Experts of a small language model.
Size: width 192, vocabulary 32000, 20.7M parameters.
Experts: 2 picks a token, a softmax router.
Training: 261M tokens, 3983 steps.
Below are experts of layer 7 (counted from 0) of a mixture-of-experts language model. Rows are named router (the router's row for the expert), down (a neuron's output weights, with its number) and show model dimensions 0-191. Each number is 200 + 30 x the weight over its row's rms, rounded and kept within 0 to 999.
After each expert's rows: "comes before" lists some tokens at least twice as common just after its tokens as in all text. This comes from a sample of Wikipedia text that the model never trained on. Tokens count by the router's weight.

# expert 1
router,214,213,211,184,176,146,173,221,185,232,217,153,174,206,172,168,205,193,177,220,154,109,221,246,223,176,244,234,167,236,191,183,193,171,182,222,207,189,178,165,232,188,221,218,226,219,261,230,157,196,174,195,199,196,171,185,203,204,227,190,250,233,168,200,224,217,245,236,231,189,223,158,125,174,229,191,185,193,275,167,181,161,236,274,231,191,190,158,149,185,151,183,230,171,174,201,199,223,197,200,270,153,177,178,229,216,169,204,175,167,142,189,213,210,181,190,189,212,146,181,238,216,169,141,180,241,199,183,209,191,234,248,188,240,217,193,186,180,164,269,217,299,243,194,181,182,228,196,213,204,222,186,172,151,233,210,165,178,203,189,180,219,155,234,201,204,155,210,191,233,174,221,202,170,243,202,181,199,223,180,204,176,224,236,197,209,196,218,171,171,189,219
down13,194,217,238,197,219,217,214,160,219,189,230,216,184,199,218,172,236,273,254,219,221,169,253,203,223,168,237,170,253,216,197,248,198,218,238,203,188,259,200,244,207,184,214,171,210,189,158,172,198,238,179,208,157,226,204,181,193,168,206,251,221,213,175,193,185,154,244,214,155,235,196,179,195,187,219,196,235,185,179,224,195,145,202,200,204,205,233,158,199,208,197,232,222,150,198,139,244,184,236,239,224,217,199,186,237,193,231,170,108,202,193,211,232,203,207,196,219,225,162,165,224,184,244,188,235,250,174,187,229,210,205,213,203,213,227,213,200,195,214,220,285,178,246,238,187,154,217,269,173,186,166,124,225,177,210,208,229,197,144,227,205,218,195,202,181,247,229,153,167,253,220,194,239,214,237,151,232,153,234,170,224,202,159,231,223,166,211,238,162,227,215,187
down14,187,188,201,200,193,146,226,187,99,182,218,183,190,170,186,141,224,185,246,218,165,229,199,263,150,201,188,189,166,196,162,227,167,177,199,192,193,203,197,220,220,153,191,177,157,229,168,213,251,203,186,183,206,158,176,218,176,185,241,213,238,170,188,235,247,211,174,174,177,249,235,220,191,236,190,222,172,201,141,203,218,198,175,125,191,239,241,198,240,197,167,169,205,251,177,217,198,172,206,196,193,186,168,161,181,190,190,197,105,191,185,211,261,210,187,195,205,248,213,188,207,127,230,136,228,192,182,227,225,190,131,191,219,153,168,173,195,207,203,252,222,208,188,140,201,173,233,221,182,210,206,236,210,204,239,211,165,145,185,170,217,198,193,193,218,219,150,215,216,206,210,138,245,140,203,180,183,159,223,161,180,220,200,224,220,195,220,238,192,200,245,183
comes before: "\n", " |", " The", ")", " In", " He"

# expert 0
router,227,115,142,172,202,234,194,211,189,205,218,213,212,219,115,210,216,234,213,203,181,162,227,185,163,189,163,240,235,231,213,210,242,182,170,153,301,104,210,180,167,238,196,221,212,182,192,236,226,200,202,220,202,258,219,183,207,143,182,190,227,158,153,163,200,172,189,211,185,193,194,211,180,199,216,207,175,197,191,206,183,237,179,168,191,218,282,188,216,254,203,175,243,213,171,196,191,218,222,224,216,172,181,209,192,216,223,181,166,205,227,189,207,204,192,202,208,176,188,181,154,177,202,206,195,178,194,110,187,223,211,156,126,166,182,182,182,199,226,208,164,225,232,166,189,219,200,252,173,202,182,204,178,282,204,223,211,221,217,185,251,189,293,207,213,218,232,178,229,193,217,199,207,225,177,202,222,173,204,205,222,210,204,266,194,230,213,201,173,194,166,145
down13,202,214,217,194,119,205,171,144,176,213,196,215,110,192,202,239,208,219,204,166,158,230,204,216,171,259,187,200,201,213,201,198,208,205,176,178,218,172,277,183,182,199,190,212,184,240,215,179,184,259,243,179,189,183,206,237,184,212,237,149,213,223,236,209,167,190,230,218,153,195,269,234,148,141,180,185,271,213,192,214,159,181,198,185,156,240,191,215,220,231,166,214,160,216,159,172,237,262,188,174,191,167,207,201,144,234,235,211,202,195,241,167,157,167,182,175,221,216,181,142,233,151,192,165,236,223,196,212,198,218,185,208,132,228,199,198,184,203,157,211,174,224,290,184,209,151,156,194,197,216,195,224,209,199,188,237,202,219,183,202,182,186,243,177,217,222,219,229,180,177,211,185,222,256,197,185,225,243,195,195,197,182,184,123,184,208,176,228,243,167,178,189
down14,209,177,181,186,195,181,196,159,199,199,211,208,205,224,186,149,287,200,208,187,216,189,237,169,203,170,197,109,178,145,217,205,202,220,193,214,215,226,157,192,215,225,205,190,200,147,258,243,209,268,189,228,206,142,204,180,200,169,159,253,233,169,215,229,201,192,196,178,187,228,256,183,186,100,168,220,234,203,223,203,175,253,193,213,213,195,244,195,167,178,191,262,253,178,202,231,231,239,191,214,210,183,247,170,214,200,205,223,129,124,179,199,178,225,180,205,172,141,176,188,197,244,238,188,207,228,234,155,179,232,238,230,205,245,197,217,194,228,215,224,184,178,185,201,208,205,203,160,259,169,197,223,224,207,184,204,182,219,242,222,220,194,159,219,245,198,171,230,190,203,196,204,154,190,247,216,191,178,148,189,125,210,189,205,164,223,206,261,189,192,216,227
comes before: " the", " a", " his", " an", " he", " \""

# expert 4
router,212,156,219,206,164,203,172,202,181,203,204,231,195,221,207,217,196,202,170,193,244,242,240,172,180,258,220,219,162,187,215,206,215,189,199,229,224,240,168,225,205,195,170,229,228,213,247,203,188,198,188,201,262,218,214,216,161,203,229,231,216,242,153,196,223,222,186,202,207,279,167,226,241,232,197,219,233,169,158,176,204,176,204,166,205,136,168,175,179,175,219,211,308,161,220,171,215,202,185,179,213,204,204,247,166,171,227,250,259,223,223,222,141,186,216,197,301,218,248,284,168,251,228,223,165,243,204,212,174,220,197,180,262,196,173,207,217,198,185,195,182,171,156,215,169,210,153,204,217,221,183,190,250,163,192,160,197,193,214,185,214,162,234,170,227,166,142,213,190,235,225,233,209,174,173,175,183,210,187,174,198,214,166,218,196,178,220,192,222,212,221,268
down13,214,234,219,159,218,209,236,188,238,202,224,213,184,224,245,189,166,194,196,164,252,199,203,209,236,190,197,201,221,219,179,206,167,179,191,217,192,190,159,217,171,218,218,194,202,215,235,200,218,203,229,177,220,179,176,215,194,174,179,208,305,181,227,262,253,206,199,246,161,171,245,188,196,173,147,248,214,193,228,151,171,217,186,167,251,189,197,255,190,153,198,208,168,210,182,254,202,232,202,241,252,195,151,129,210,176,212,207,186,207,187,166,255,148,216,182,152,240,217,202,177,173,138,157,203,166,199,209,193,194,229,218,196,215,157,181,210,192,159,245,188,153,142,228,237,178,225,159,280,219,226,210,195,204,192,254,178,252,223,200,212,217,190,167,244,166,221,213,159,214,207,173,158,212,204,248,238,210,173,220,189,251,182,172,231,187,226,218,230,234,144,226
down14,194,192,191,251,189,254,190,159,182,220,239,205,229,226,174,202,166,183,244,200,133,290,227,190,133,162,244,167,203,238,207,198,178,240,209,179,178,266,169,170,180,191,238,173,186,192,229,225,252,213,215,178,189,178,171,185,114,234,200,199,207,199,190,168,180,195,201,237,208,169,182,197,168,230,166,221,268,253,229,230,223,219,217,167,209,214,204,178,192,228,149,201,149,199,186,201,138,207,206,173,194,221,248,176,195,209,144,203,160,192,217,215,206,197,203,216,200,209,115,177,218,230,249,211,191,197,204,209,190,228,229,203,245,202,237,253,223,207,238,242,222,155,172,217,198,253,211,219,188,192,232,212,234,179,157,220,216,199,191,215,206,215,197,223,221,166,199,227,187,220,249,170,177,237,272,246,185,182,234,175,143,218,249,166,163,213,190,169,214,191,223,182
comes before: ",", " of", ".", " in", " and", " to"

# expert 7
router,175,197,231,229,170,153,204,199,212,218,168,206,176,161,193,158,178,195,265,175,225,269,210,193,181,176,221,167,224,213,202,198,176,204,223,227,184,181,191,202,215,202,171,169,151,202,196,169,211,213,234,189,250,164,222,207,229,235,139,158,209,173,255,184,204,155,188,204,207,163,265,166,223,177,193,176,222,199,225,204,251,211,179,247,182,255,184,214,175,178,202,218,182,184,223,209,188,171,233,210,138,225,212,195,177,202,202,220,142,220,212,157,214,227,174,197,150,194,170,171,195,221,159,123,217,213,255,218,198,236,116,245,228,168,222,212,167,213,228,142,209,138,228,253,236,197,212,191,158,189,265,248,269,228,182,173,169,203,188,219,211,270,224,214,198,190,187,195,194,228,200,243,160,146,187,190,172,214,174,214,195,238,191,187,170,185,160,219,220,212,245,223
down13,166,205,205,227,216,179,197,191,153,212,154,240,250,152,198,191,166,174,123,246,235,199,181,250,203,181,239,244,186,200,175,225,209,215,191,219,232,151,171,140,209,189,215,164,195,199,193,205,217,253,167,203,179,188,201,235,192,194,216,193,154,186,221,203,195,182,220,210,195,225,267,227,211,235,161,204,198,197,204,192,202,164,191,185,201,231,283,223,188,212,222,187,193,244,205,232,134,181,165,230,228,191,201,221,219,136,209,264,211,165,172,197,205,202,218,186,185,150,258,201,217,197,176,224,205,228,189,234,168,189,267,210,208,180,251,151,206,261,200,284,239,166,175,173,202,192,188,189,225,250,203,195,153,219,216,215,152,202,187,161,231,222,184,181,181,134,196,248,156,227,198,182,216,232,218,159,161,199,158,222,204,175,228,178,164,222,223,239,225,152,258,186
down14,186,209,210,240,212,176,215,204,209,260,207,184,207,165,201,139,196,208,224,193,173,201,133,176,244,244,139,185,142,246,152,215,204,155,231,199,192,163,206,239,226,218,228,226,207,218,213,167,236,204,192,209,208,203,183,202,185,182,199,227,237,200,203,225,207,213,222,188,176,140,220,197,220,185,251,210,158,239,214,189,255,182,188,121,168,271,167,221,250,231,157,202,212,180,206,217,248,180,227,230,223,220,180,231,206,190,208,209,157,223,157,184,230,165,214,255,207,225,181,166,230,246,284,175,173,198,161,220,145,174,199,206,191,187,200,237,191,219,182,125,187,192,248,194,182,155,225,194,182,230,290,188,182,226,217,183,201,158,208,176,186,192,177,198,214,217,178,216,194,235,176,163,199,180,217,240,226,174,145,219,169,151,181,204,256,221,230,203,157,230,177,214
comes before: "-", "|", "\n", "==", ":", "The"

# expert 3
router,183,204,250,168,169,213,239,165,205,177,212,221,202,170,185,156,164,206,211,161,200,246,180,224,171,167,191,236,193,163,234,217,202,152,160,233,158,209,227,206,220,213,197,170,201,194,202,217,207,223,228,181,184,174,227,140,157,207,237,183,165,208,175,225,189,185,233,158,251,258,226,168,177,214,160,194,167,217,151,217,216,247,200,184,229,266,210,166,242,206,231,195,108,257,197,242,223,190,217,202,213,207,200,107,211,213,209,154,207,208,173,167,218,212,213,198,172,202,210,165,208,171,233,229,185,197,170,199,152,184,226,199,149,145,207,208,211,234,154,208,226,166,216,189,238,204,229,193,201,191,180,227,167,147,177,194,211,198,218,215,164,145,169,195,212,268,197,153,184,160,188,135,188,210,195,214,246,185,211,174,141,196,249,154,203,203,194,205,249,200,127,226
down13,229,239,159,168,168,211,224,265,177,196,236,157,158,175,208,182,193,223,151,246,244,182,220,163,237,177,193,143,201,187,208,183,199,188,205,205,190,250,245,192,173,179,203,235,217,272,218,160,189,258,190,242,209,194,171,221,200,198,216,194,174,165,179,198,171,207,221,211,195,208,212,187,217,212,166,188,185,210,204,154,245,159,196,194,231,207,229,196,189,204,208,201,222,195,198,277,188,233,194,218,197,146,256,163,189,157,189,205,219,229,234,279,153,181,241,197,156,241,249,219,205,219,270,175,192,191,248,193,190,167,221,190,119,205,237,202,212,200,180,205,247,190,212,141,227,191,207,237,152,206,240,199,244,193,197,230,255,170,119,219,169,197,206,205,129,183,250,211,200,185,240,227,227,151,188,211,166,174,219,179,223,161,168,186,190,180,207,210,182,175,214,222
down14,198,230,168,251,176,175,175,221,179,182,179,180,254,145,226,233,232,219,218,232,136,219,221,220,211,163,275,215,222,188,213,221,231,161,196,198,162,203,236,225,217,204,172,220,164,208,221,211,210,179,183,208,221,181,248,172,197,208,137,155,171,248,205,185,245,218,196,168,224,191,187,207,153,224,197,176,198,191,218,201,173,168,256,152,222,216,173,195,215,210,169,199,214,240,179,178,209,227,192,202,145,167,226,225,177,208,177,187,177,220,183,154,188,216,239,168,170,204,221,239,169,165,133,165,205,207,198,213,212,197,203,183,224,166,241,214,211,222,210,148,205,265,232,196,199,151,167,163,179,181,276,199,170,233,237,180,220,202,163,185,247,175,316,248,248,174,156,216,162,184,187,222,236,173,194,135,190,212,191,201,204,173,182,235,190,218,223,174,232,152,225,223
comes before: " |", ";", "ing", "ed", " 1", "N"